Weights of a small mixture-of-experts language model, trained from scratch on English Wikipedia.
Size: 11 layers, vocabulary 50257.
Experts: 16 experts in each of 11 layers, 1 pick a token.
Training: a variant of SOAP for the experts, 326M tokens, 13658 steps.
Below are experts of layer 2 (counted from 0) of a mixture-of-experts language model. Rows are named router (the router's row for the expert), up (a neuron's input weights, with its number), down (a neuron's output weights, with its number) and show model dimensions 192-255. Each number is 500 + 40 x the weight over its row's rms, rounded and kept within 0 to 999. Numbers have three digits each.
Before each expert's rows: "raises" lists some tokens whose logits its average output raises strongly, later layers aside; "gets" lists some tokens that make up at least twice as much of what it gets as of all text. This comes from a sample of Wikipedia text that the model never trained on. Tokens count by the router's weight.

# expert 11
raises: "1", "3", "5", "12", "4", "20"
gets: " ", "–", " Before"
router:508526583496513514495487506486495488526498444491474508552496430536523509471429461495496539481492523528572495551436474458441482492488470502480536575502531505479460473499505521415549443528561470
up0:534504425505505510479531586484466551490486509385483479578470520475533490561590538528541531495501543487534512502480514555501481520438523528431512533542550456512515511427492463496557522500465487
down0:408451496525521493481463558543539483505535513469494493506624511458545535510342460467518540485551521511488540562553450534564497518527512536500478441497459458558553484530474555523595448448529531
up1:469480477541504555518565532577480539432513554509542456554508516488495491534481499513495539431332481553519491491460446540493504500603536496506495507449550439536513546478467537551442482541509534
down1:475492469545529503521600471465584479427514499490468515521494403451502468510554482548536498443487497478549528536530497522490482556517505488502579533511490539553528535509488539503546486489534545

# expert 13
raises: " See", "See", " Other"
gets: "==", "===", " the", " (", " |", "|"
router:485527506495506537471469486542468550522501499486417443517527489509530445490543477559539497535483439537422546513510412498498522504521462462474456469473522552514499547464494467463534505435489512
up0:507476459519550484557504533489539453526582508459463472485540580519468498478536473503515490515554477497544492481491476446497558515535431476489443533531464530546477464438482497476507512469519515
down0:520490480545520528551459542489464515507479410535462558531462460471474467453496524518438543524490452487551456508469453518552533461456495446428439478585538502462447549448500422461423495508535478
up1:484404456461523478484502428517502483546506463510537474490505476576558523460494468501430541522511535526451537584528496482473516510500540543497567516495577475514448469535491568417478507437476593
down1:470550528457494500430517496535488505565551486476523484554522542510431475540500461519552450487491424475496508512548537531512422486459452602569497477495502511575514526499443472512630491482550416

# expert 2
raises: ",", " (", " ", ".", " in", "\n"
gets: "\n", ",", " of", " and", " about", " \""
router:524570530481514498495499462532535564502484434506498470524468522438495552542461516498507598487448537479534532526487472518443463497484571448478465509510535560492582509564514503457510495491493566
up0:552498504536566457538561545495529455510447482438500525504570527550466528518501502525483545503497498444453513487536442505490474454520429526538530487512556516420543535508497489451568519524425516
down0:438502544494547567504541510557535423477458525557591491474508523517482508492484497509561548495513542474513479482525579479451487521527466524445505472507552456546461544502501471447498487477565460
up1:504544449524539456517452544561502516443490442532526533467437466519564512431550478564490515517504439516403406470511443497564479542541526480472438493486524475476539451519508464459431520534446492
down1:553482520520454425519529497482538492517436508500519512463521503478491537511469479492506516462472472512486489557497516567547470475476531530481510448524469547473544519493553494457512391530520484

# expert 3
raises: ",", " and", " ", " |", ".", "\n"
gets: " to", " would", " was", " American", " can", " is"
router:547539558505481575522410436538513557549461515400545439552483485547443516523464534474506525493504520446481518518482477483539544543500561514456420488479552528565461453546540392507477435544478515
up0:501460496531434472520493488498512522479489584566464512391490449540547516427467542461504497540515476540500539427484487519520543525475544502514568527538565509526458469518482540461488517501485454
down0:513499492529506522516514492520493463450528486463567533528511495436478509445468461498526514509524503478567515511596565381454417429593486440491473373520521476524469474524530520484498541535480515
up1:453412484488502483459457545526462483436498499520484510534569540519531535575500441485504531600453454521555529409504427508452571481491534579553543605504506445462480520554474580440543447463497497
down1:478537455492480503484518501480504518524466495430498432528505493505523492466486509463546606478524483516541552444474505562520475433492450430524565428511543523493535536507565613481530576492499501

# expert 14
raises: " ", " and", " |", ",", ".", " in"
gets: ":", " |", " his", " –", ";", "-"
router:535624559447550521486468480480483528579453488509505446506470459486496463456466460492528604435537472546503530516466419444471524624483474568478489544458541517514481494483528476423495443422577494
up0:449477501511464530595527526520488567449508489461478503577464508518504566525471433522472625422526416481526516512491455446415557547493526473486544500509514492543480472583496538485496578368424476
down0:546413496576466491513477413425490544468467573482524576557553562457527425515551498458477486466469497498566487527577479514496505566482551535472525536505518447643525467614541464501457517581528517
up1:514509462496446479446509488518462471563467579501443493474517495474472541532559537582486470547537524500539531491497480502456499477468547634522526482521573511477482503550534540561518412497567537
down1:489512542464492514496523482476528529492481506492445503456448455552578499514455468438487529472505481488547450474511493552513483544544469428557454504508532560536588517435442546525502499516540427

# expert 6
raises: " of", " to", " and", ".", " in", " for"
gets: "2", " in", "3", "200", " is", "6"
router:506503444463510486500543485521508488505451450506472416512463514517491526554505523537445520507439400505482547486541533547452429527488535553492510550477528468456462499541507512534602493559479505
up0:587493527569531524543430487521426417558497465477435492507504513449532473515540448541509487473508553475505473461507510456569518475546479502547530519495515500528512481471445463504500537484540461
down0:528546474480541546521501495658475397425542411533502483462498450458453491527433566495479517474452477475495482573495481525451550558463417508470480519594433448517506471493551529552500495504430531
up1:493464451517548454502542462485519507543552488475548436503587479527495469504476605506553469553451606472547508489514497498481464593454489471461498526550432505541470415447529458446538532514458458
down1:512573479497500505521467505482531463480529496605454543527504538551466453498438443526510499484485505477471513473466450568527534549481450458545577504502517451518537439534469478495452469516462457

# expert 7
raises: "\n", "==", ",", "s", "-", " ("
gets: ".", ",", ".\n\n", ")", ".\n", "-"
router:511502561486553525470490491482472536481480475450479449495513492432533520487437531517525542464567539498564515520477408472480527514461470492585502496485541590555514417530569511464510568468487487
up0:490472519484473582527442494416535516533513504535523536513527509462480489428478479467521509478503515535475491534452521497532420492530522530538525478542519448535505469529499515456504479553486435
down0:517487497509493497421485528504514539500516496497481523496469510547524486475454528436442477539597537477501514506474485532387485474457513521510434528486434531484488513490582493510549542488433506
up1:439444546472453520435447525496524480507541501391437574511581511454570468527529553504554495534515491502534461477525571492535529456529518578529519491565520523512504479513482480497501475531529497
down1:513549531528527499488547498445515451521511497419484464463488507523564455566549415463510493496512471480485487504451484480490475536480439521521490485494503551500598479495458502542501518480500568